python train.py --num_hidden_layers=10 --hidden_size=320 --n_experts=12 --experts_per_token=2 --d_expert=224 --d_shared_expert=256 --hidden_act="swiglu" --moe_layers=[1, 2, 3, 4, 5, 6, 7, 8, 9] --router_score="softmax" --normalize_top_k=false --routed_scale=2.45 --balance_loss=0.0108 --balance_bias=false --router_cosine_scale=10.0 --init_std_router=0.0189 --lr_router=0.000517 --num_attention_heads=5 --num_key_value_heads=1 --head_dim=64 --vocab_size=16505 --norm="rmsnorm" --norm_place="pre" --norm_eps=1e-06 --positions="learned+rope" --rope_theta=10000.0 --rope_fraction=1.0 --qk_norm=true --attn_scale=0.125 --tie_word_embeddings=false --parallel_block=false --init="normal" --init_std_qkv=0.0278 --init_std_o=0.0278 --init_std_up=0.0278 --init_std_down=0.0 --optimizer="adamw" --learning_rate=0.00121 --lr_mult_qkv=0.4 --beta1=0.95 --beta2=0.95 --lr_head=0.00962 --warmup_steps=558 --schedule="wsd" --decay_fraction=0.837 --decay_shape="sqrt" --final_lr_fraction=0.02 --batch_tokens=131072 --max_seq_len=1024 --doc_mask=true --z_loss=0.0001 --train_tokens=1591000000 --max_steps=12139 --dataset="wikipedia_en"
Below are experts of layer 4 (counted from 0) of a mixture-of-experts language model. Rows are named gate (a neuron's input weights, with its number), up (a neuron's input weights, with its number), down (a neuron's output weights, with its number) and show model dimensions 0-79. Each number is 200 + 30 x the weight over its row's rms, rounded and kept within 0 to 999.
Before each expert's rows: "mostly gets" lists some tokens that are sent to it at least half of the time. This comes from a sample of Wikipedia text that the model never trained on.

# expert 9
mostly gets: " Kar", " Mad", " Kh", " Bh", " Indian", "udd"
gate0,207,152,241,184,254,204,173,233,189,201,233,257,192,230,133,235,116,183,146,224,192,195,232,140,192,211,167,234,183,215,224,193,201,214,196,225,222,218,170,201,221,227,158,148,237,191,183,252,199,152,207,220,197,188,230,192,217,207,191,206,153,222,207,199,142,196,218,202,200,237,247,207,176,184,207,233,180,206,215,246
up0,214,176,189,155,208,160,167,209,228,187,212,219,230,257,211,223,191,196,180,226,168,223,215,242,194,236,162,193,186,220,222,213,208,218,244,222,223,198,199,190,212,241,182,181,198,166,171,202,216,207,228,206,183,222,145,216,108,180,223,220,167,208,185,230,194,179,197,236,186,227,231,213,194,253,264,214,213,133,201,180
down0,160,210,199,182,218,188,277,168,209,186,204,187,255,161,236,223,196,207,171,229,195,202,166,201,234,191,213,255,173,207,171,224,191,199,212,221,229,247,210,220,235,227,236,153,191,217,170,177,187,193,218,221,249,204,182,252,186,214,223,161,159,151,141,200,156,194,237,169,212,227,241,187,160,224,232,181,254,177,245,210

# expert 6
mostly gets: "oc", "ir", "í", "ac", "c", "tar"
gate0,175,204,150,204,179,189,210,172,225,186,191,161,177,226,205,186,179,171,250,155,220,169,151,185,170,239,220,203,184,202,171,175,193,181,209,132,169,201,225,172,186,198,235,139,224,129,186,187,187,183,202,162,152,160,249,186,213,227,166,187,179,267,225,223,169,267,194,199,166,171,236,236,203,160,164,171,157,244,232,239
up0,154,196,176,195,167,176,218,210,244,219,193,208,192,178,154,140,221,167,217,176,232,227,198,223,171,178,200,199,249,235,186,147,197,206,163,140,210,185,285,216,195,196,171,201,190,176,258,172,152,240,207,238,185,170,161,232,210,127,159,217,203,241,170,194,228,234,194,191,187,227,147,203,178,193,177,192,172,220,184,225
down0,226,200,202,221,210,216,248,188,243,177,113,253,166,202,206,195,137,191,180,178,207,254,232,186,183,203,202,219,196,197,138,172,184,203,169,109,214,186,226,197,199,212,231,237,198,198,210,235,228,191,172,222,145,169,221,174,224,198,183,181,158,205,195,216,195,232,166,196,208,210,180,137,243,214,187,176,196,212,140,227

# expert 8
mostly gets: "  -", " w", " final", "- L", "- H", "- A"
gate8,245,189,226,230,199,174,192,197,175,191,199,154,230,201,128,193,283,128,209,157,144,253,220,226,202,242,166,232,182,222,176,176,261,209,250,213,169,258,205,234,205,189,143,220,218,256,211,211,258,166,184,197,168,237,191,203,187,202,189,164,225,189,182,204,139,194,223,155,197,177,174,234,194,199,144,171,132,152,245,229
up8,181,173,250,198,202,223,179,191,183,203,239,195,169,210,248,222,210,202,171,182,240,186,186,172,211,210,252,212,231,236,214,213,196,198,256,247,207,201,159,202,190,210,255,192,154,142,219,156,153,177,187,203,186,200,234,218,165,146,197,282,191,224,152,175,203,199,166,191,182,179,162,157,190,215,220,171,195,221,182,209
down8,205,197,172,179,109,188,216,210,201,226,189,186,186,223,199,232,197,190,182,212,204,182,199,136,233,250,227,196,212,195,224,197,168,166,174,178,227,184,215,147,174,204,239,213,182,191,164,180,173,177,219,279,228,208,215,180,199,186,224,208,196,162,247,191,253,191,232,154,187,237,163,150,220,147,286,217,213,206,165,202

# expert 10
mostly gets: " species", "idae", " genus", "°E", "°N ", "- Kingdom: Animalia"
gate8,176,183,179,214,192,215,230,229,205,166,172,176,186,189,215,200,236,236,240,259,169,223,202,164,193,227,246,227,202,255,193,204,208,230,240,215,217,137,177,244,223,191,221,163,228,214,197,117,185,177,147,222,193,216,204,179,158,123,199,202,226,201,219,198,233,156,171,211,152,218,206,215,187,254,217,212,199,180,235,228
up8,179,175,126,174,204,167,173,217,192,205,167,158,211,203,230,120,215,183,219,226,246,220,151,198,136,199,168,179,227,173,180,202,135,145,239,201,142,253,171,201,181,216,147,219,119,159,210,198,191,267,203,251,187,236,209,228,258,176,157,166,188,149,254,186,223,142,233,224,181,188,229,173,189,154,238,219,209,192,243,224
down8,178,226,179,202,217,185,190,133,207,193,172,222,217,185,194,197,208,228,228,244,169,169,192,197,191,175,255,186,230,254,200,218,211,133,194,224,257,191,191,187,206,203,165,177,223,197,216,222,191,214,260,141,207,198,198,252,161,215,179,164,219,171,227,196,186,213,242,240,189,217,180,201,189,204,141,253,191,229,268,171

# expert 5
mostly gets: "% |", "% | ", " | −", " | .", "″N ", " | USA"
gate91,190,246,229,254,232,165,170,230,250,184,188,217,191,221,233,199,186,154,240,212,282,195,147,222,186,172,153,164,156,242,188,189,208,220,197,155,168,164,218,167,264,191,206,244,238,195,236,214,191,239,201,183,214,207,209,223,181,180,171,169,255,188,198,186,205,205,209,218,208,221,241,249,169,208,204,181,188,215,220,251
up91,182,204,258,194,220,191,164,207,182,189,171,208,176,191,186,175,166,208,195,183,209,190,187,223,179,211,227,211,219,265,179,201,224,241,175,213,170,209,178,155,187,208,239,249,171,194,175,184,202,175,193,231,179,214,179,193,164,212,189,224,220,200,194,195,180,259,166,191,141,158,133,194,185,236,189,188,192,297,208,218
down91,183,215,165,194,220,186,247,214,208,196,177,202,187,195,151,176,228,156,217,188,201,211,241,197,232,201,239,168,188,167,248,185,200,196,225,174,186,195,264,159,201,199,241,200,203,188,220,222,189,194,194,174,217,214,155,212,234,242,169,193,160,147,164,231,230,213,159,212,151,236,238,223,224,204,218,192,215,244,159,173

# expert 0
mostly gets: " un", "che", "ö", " bl", "Un", "ü"
gate0,161,190,179,207,222,211,194,197,185,188,175,215,190,175,185,216,233,194,280,206,203,195,221,209,138,234,235,257,235,184,209,190,191,204,172,204,234,174,214,157,254,237,146,211,238,246,204,226,239,126,235,209,229,195,267,238,216,178,176,199,219,224,200,185,189,163,223,182,250,199,194,222,217,235,247,175,166,200,217,173
up0,213,174,196,189,201,145,171,205,168,195,179,171,208,210,218,203,218,265,230,177,204,173,210,233,252,252,218,232,146,173,190,157,151,196,159,215,193,196,211,161,208,205,123,202,195,193,225,227,202,134,217,202,250,198,216,154,211,174,183,218,192,197,164,213,173,145,233,186,194,155,157,155,154,193,240,203,227,172,231,206
down0,165,243,179,146,198,225,234,258,190,200,228,219,169,189,255,208,231,205,226,250,181,136,192,231,198,214,219,184,173,199,169,199,145,210,198,236,182,231,184,207,145,230,196,234,229,262,187,153,188,165,151,229,215,200,244,222,217,212,200,163,185,172,152,189,201,264,240,178,223,132,208,251,206,197,192,190,240,231,251,180

# expert 1
mostly gets: " July ", " In ", " March ", "In ", " November ", " June "
gate0,182,205,199,148,153,152,178,206,220,161,204,188,181,197,139,193,187,198,255,220,237,146,162,197,216,188,184,235,240,161,205,174,195,155,177,197,140,148,160,171,196,242,171,218,211,203,150,175,250,174,187,148,171,156,251,215,219,277,242,253,206,174,179,210,179,152,225,182,220,232,215,171,244,217,164,209,218,248,229,183
up0,190,171,183,232,193,223,192,237,162,216,124,252,227,217,203,243,201,237,220,185,211,189,228,219,237,180,252,184,238,227,214,224,168,156,185,205,193,192,191,222,216,191,219,177,183,245,241,199,181,195,233,165,227,206,178,187,193,190,212,204,221,125,193,203,225,244,221,246,159,167,189,208,167,202,243,176,236,135,200,204
down0,201,219,179,240,169,251,238,156,251,283,154,179,225,231,206,210,169,225,255,201,192,176,214,162,203,178,224,180,218,184,212,185,218,156,179,176,205,209,171,154,147,175,154,139,131,211,192,232,171,160,237,190,192,184,192,202,155,227,144,231,232,195,156,189,219,246,209,205,240,173,247,164,201,183,165,192,176,241,220,204

# expert 7
mostly gets: " film", "\",", "er,", "),", " (born ", "ia,"
gate8,230,152,206,209,269,168,212,231,166,210,226,224,184,188,191,197,224,151,177,207,191,177,191,201,176,151,135,179,185,251,180,227,189,218,164,226,219,216,206,193,154,163,199,235,234,188,195,201,225,191,234,250,222,153,198,214,226,204,229,228,187,232,165,149,201,174,169,200,207,173,181,197,241,282,202,216,241,196,213,224
up8,178,190,188,191,159,240,186,157,260,188,203,190,240,200,219,267,190,164,162,222,213,176,214,254,221,187,171,215,243,142,201,194,197,157,185,175,188,214,209,217,179,235,172,192,175,224,208,164,211,222,145,132,181,210,161,202,187,177,179,216,175,199,213,220,249,193,239,173,222,194,264,206,165,213,186,145,229,230,200,232
down8,180,223,209,184,251,198,183,217,200,195,154,200,208,166,205,210,195,202,203,186,178,156,186,175,155,197,190,189,237,181,170,158,155,197,230,220,220,195,205,192,230,156,207,174,222,189,208,205,227,265,228,222,165,215,215,155,208,179,165,240,251,274,177,229,189,216,177,220,173,201,249,204,228,160,208,175,192,264,299,203

# expert 3
mostly gets: " that the", "\".", ", but", " him", " them", "ed the"
gate8,216,245,252,281,192,200,255,206,192,170,255,252,208,227,172,227,168,185,170,218,253,226,197,204,228,222,245,193,252,210,217,207,239,195,162,184,201,228,192,190,211,222,175,194,191,147,131,161,176,147,218,173,213,159,176,154,117,216,187,211,208,217,258,210,174,219,193,243,226,205,220,203,240,175,208,206,217,163,206,278
up8,190,146,205,240,208,168,173,233,204,171,225,179,218,191,106,230,171,188,146,203,189,137,198,231,218,170,210,222,181,205,193,220,222,211,202,209,171,180,201,236,196,274,227,268,154,247,167,206,147,214,170,178,175,217,217,215,150,198,226,202,175,219,231,179,177,170,213,192,165,193,193,197,231,168,220,177,174,187,202,191
down8,212,235,131,197,168,202,176,190,176,178,138,172,207,199,199,197,197,249,212,184,185,186,183,227,188,179,171,173,186,196,168,207,138,210,220,241,204,173,213,176,200,208,200,244,181,213,231,244,178,199,137,188,158,212,224,232,188,186,244,173,153,176,176,202,203,187,160,198,157,183,203,213,193,221,158,188,195,185,290,158